python train.py --experts_per_token=2 --d_expert=64 --balance_bias=true --norm_eps=1e-05 --beta1=0.9
Below are experts of layer 3 (counted from 0) of a mixture-of-experts language model. Rows are named router (the router's row for the expert) and show model dimensions 0-95. Each number is 500 + 25 x the weight over its row's rms, rounded and kept within 0 to 999. Numbers have three digits each.
After each expert's rows: "gets" lists some tokens that make up at least twice as much of what it gets as of all text. This comes from a sample of Wikipedia text that the model never trained on. Tokens count by the router's weight.

# expert 41
router:512549515520499542509512527494505539501512513443523482497501476526484504493495516510529476498517449551514502514493483483485502492492469521523539495490542533520512514461524530496508533463505533524456522490476503541468541537456507462500540485480533498491494501537515508510531489485516519437
gets: " f", " t", " g", " In", "ard", "ain"

# expert 5
router:547457510520519514461475494513468488506503548477516520516472463470502505458523501458481487464511535478485474502499533505459493521494503477491510528527479496500496509462522505523514477521480502537480504506508444541492551468559451492490508488499541540464495490511475509522517519473523473478
gets: " | ", "; ", "| ", "in", ") | ", "|"

# expert 32
router:484504512483481476518519487495540489504487522503492464482528532498473536483495529505487477477443443492502499494510523534401513489498482488505480524494484529493509495516526502472473482431478489503513487499525520476455523514498481500490500511500470547523456480515474502466496541504473474535
gets: "k", " c", " C", "H", " w", " J"

# expert 17
router:505482483545478493474501504499487534501477479477548525527456517472504494538498519548489484468493542500542522542497565533546496500559501540524506508528483508513512466482488526476491489481506546519534508456498529503496493494466456528514499512504516531484471511514536513493501521535506482504
gets: "ing", "en", " by", " on", " with", "id"

# expert 27
router:504495432504497534485513492518446470488519479554559537529523519501537468494538485502493472493499521497541515504480470482518505505509516499487501499495531484513483507463463477521502535534482464508494508526508506523520522479554482511466518497466526461486477484504519532480504480542518551531
gets: "3", "4", "5", "6", "7", "us"

# expert 26
router:545480537538512500471496512517468489501484512498503490471484519454530503448516497493492524479509497524464549491506478484515482534476498504492519501494451494546554445526484517526489505527496474511504485496461465464492490460470499490490537476469540510518496538465517539529477532483521507535
gets: " |", " |  |", ") |", " |  | ", "% |", " |  |  |"

# expert 12
router:474465503527496450516474479509510520475544484527470477482517440534513537540501518493516521490524492465455533524514470495489485506537506511544472503501539479510481482524519549512516479456475534544527519477469469517501505516538507493502500503545503501504524500526514458539499509517523494472
gets: "i", " L", "ia", " d", "/", "or"

# expert 37
router:511477483529527501511505481489522490495490482464510522520558438445498554502487478453487518504472525513531498501471507471544524473521483482490475464498460456517511501480520466507504488476480571508479529503506493460482473533503508523493503519518512488526517523498531477519459480484492458497
gets: ", and", " s", ", the", " S", " as", "ang"

# expert 45
router:487539444488472473499507485493504515531467489533478509510494524494527529511507494479562492563531459489503486517481531471469483515530450504492530512474535478525510526491496505511550490498473533486519542494544524469469505481507497509548509474507486444518494482530526512520499507516494529527
gets: " N", " F", " P", " G", "est", "and"

# expert 34
router:502452505483549518456552482475474488473505505494499564486495471480527497497499497528527539507507504473449477492510522460537524509503536465489468518506489505491500483507480488499486516515499502490506514520543458534539485515455507478486542507463479505503518454462490463450495466520485484516
gets: " a", "'s", "io", " one", "ai", "ine"

# expert 21
router:481508487497477503477495525518524519502517527525485520469474434507502492527496519537463480463511476510497451501528433482474454487531480488513470538494516488486479515525528510549493477526505533517479490459503469476492552512509468492481478467524510470496475523467477507484518530479522501452
gets: " (", "um", "g", "in", "(", "am"

# expert 15
router:505474539485522527526468528508509479486508456497469538514515502537531557522511490499463492525487522498514487503489495519557514466494484515472465536558527509517509475500487526456483491527540476494524460505477446516459513529478495513476499508485521518497500527504495553487531505480507551502
gets: " that", " and", ",", "s,", "ment", " sp"

# expert 4
router:543541529512502503503480512511488491484509535506494512452513493481479480460521521477506480477497563493542484476500487515569522484470514511535486492479457510505489563485500499505473477489505520521514482527517528537506532494509525509455472518519492495499471493461495496487518529454506463567
gets: ",", "-", ":", " and", " of", ";"

# expert 18
router:579465516531529484513483514435499544492504453465543507498503509488480506485477483489469490499452511512502515508490518489512499525470511493482475467512490506524524476503457529500526504516482541467507483508562525524486498470482522513513486502506526542475502503517524505469480504453522493555
gets: " The", " to the", "The", " the", " of the", " their"

# expert 11
router:442452518479510520495545536466499487540456475486482507487511453503521469510537498459485535498526457502539463489483526472481511489495501473528455485531504512494523493483505517503514523493428536466510496494477493532457471486477465496547493522477501505489480524521504495477493492510472487499
gets: "n", "t", "el", "ell", "r", "ong"

# expert 24
router:505539524527521480523526464423494517494532508547496501506534489486474497501500509534460490464502515493479528466466469504472468555490466492492474506518520453504465540474511519485468520498508505519477496467491473509515517469530518485503489481513478458491508519495503435495499507456536513526
gets: ".", " at", "c", ").", "s.", "im"

# expert 9
router:530513475508545517479535510510557492515502492561475457477521500503488539479521513460533469512488491490480465497529506476478491499484495496501526449459471488470496461499490509462516500520467496502495528499457557495508535488515483550492545474479522530475468488479492502504535517538501515488
gets: "al", " M", " D", " m", " A", "et"

# expert 43
router:512469477521481487486495489434491505457505472493497485507508495459471500525476538500525496505510485502531523549494506475456489551516496494538473487487516487479492504450467484460490512523480531536532526528475458478463516516510468489515465536488469472549504501480483525511500467483480493449
gets: "ic", "is", "ul", "I", "ie", "el"

# expert 42
router:495473502494469472487488481478489491515543493556503432450512479481541451551488546479488496542489492505522513512514489511513507516468539482501505521443503536520513482470491479494522503496482496499475481495505495492519520480530475531501505490515480533472461524452534476501525517450486515532
gets: "o", " |", "z", " n", "os", "x"

# expert 0
router:498533459571478510492506499485455515518504596443508500467497515477490457546496506468465487530506487516492528509506502501452496505479509509510517485477535463514497499499503505521528490475487529544506530485534521503496481486516502503488436483513497502489492497501493503560508499533495491512
gets: "\n", "\n\n", ")", " films"

# expert 29
router:494452485492458486506533522510484483516551493507520521486460494484479460517500533532438495529448502498514480507503550506459481491496512543488516502526475462491514456499496464518484490537522518488486514523498544496535471518495499533501452512530515468482530498517452535496535495516489518480
gets: ", a", " made", " sh", "les", "ure", "ose"

# expert 44
router:459543518458493525501473507496508524453494481538513497517516520502461485502504524518503517507477548523456534482522523500497498497523515498498508519459498482494503529493525499514461523499518426531483503481474543528548478499487491536479477511505519588518533533497508479482504498528504495525
gets: "0", "1", "7", "6", "5", "4"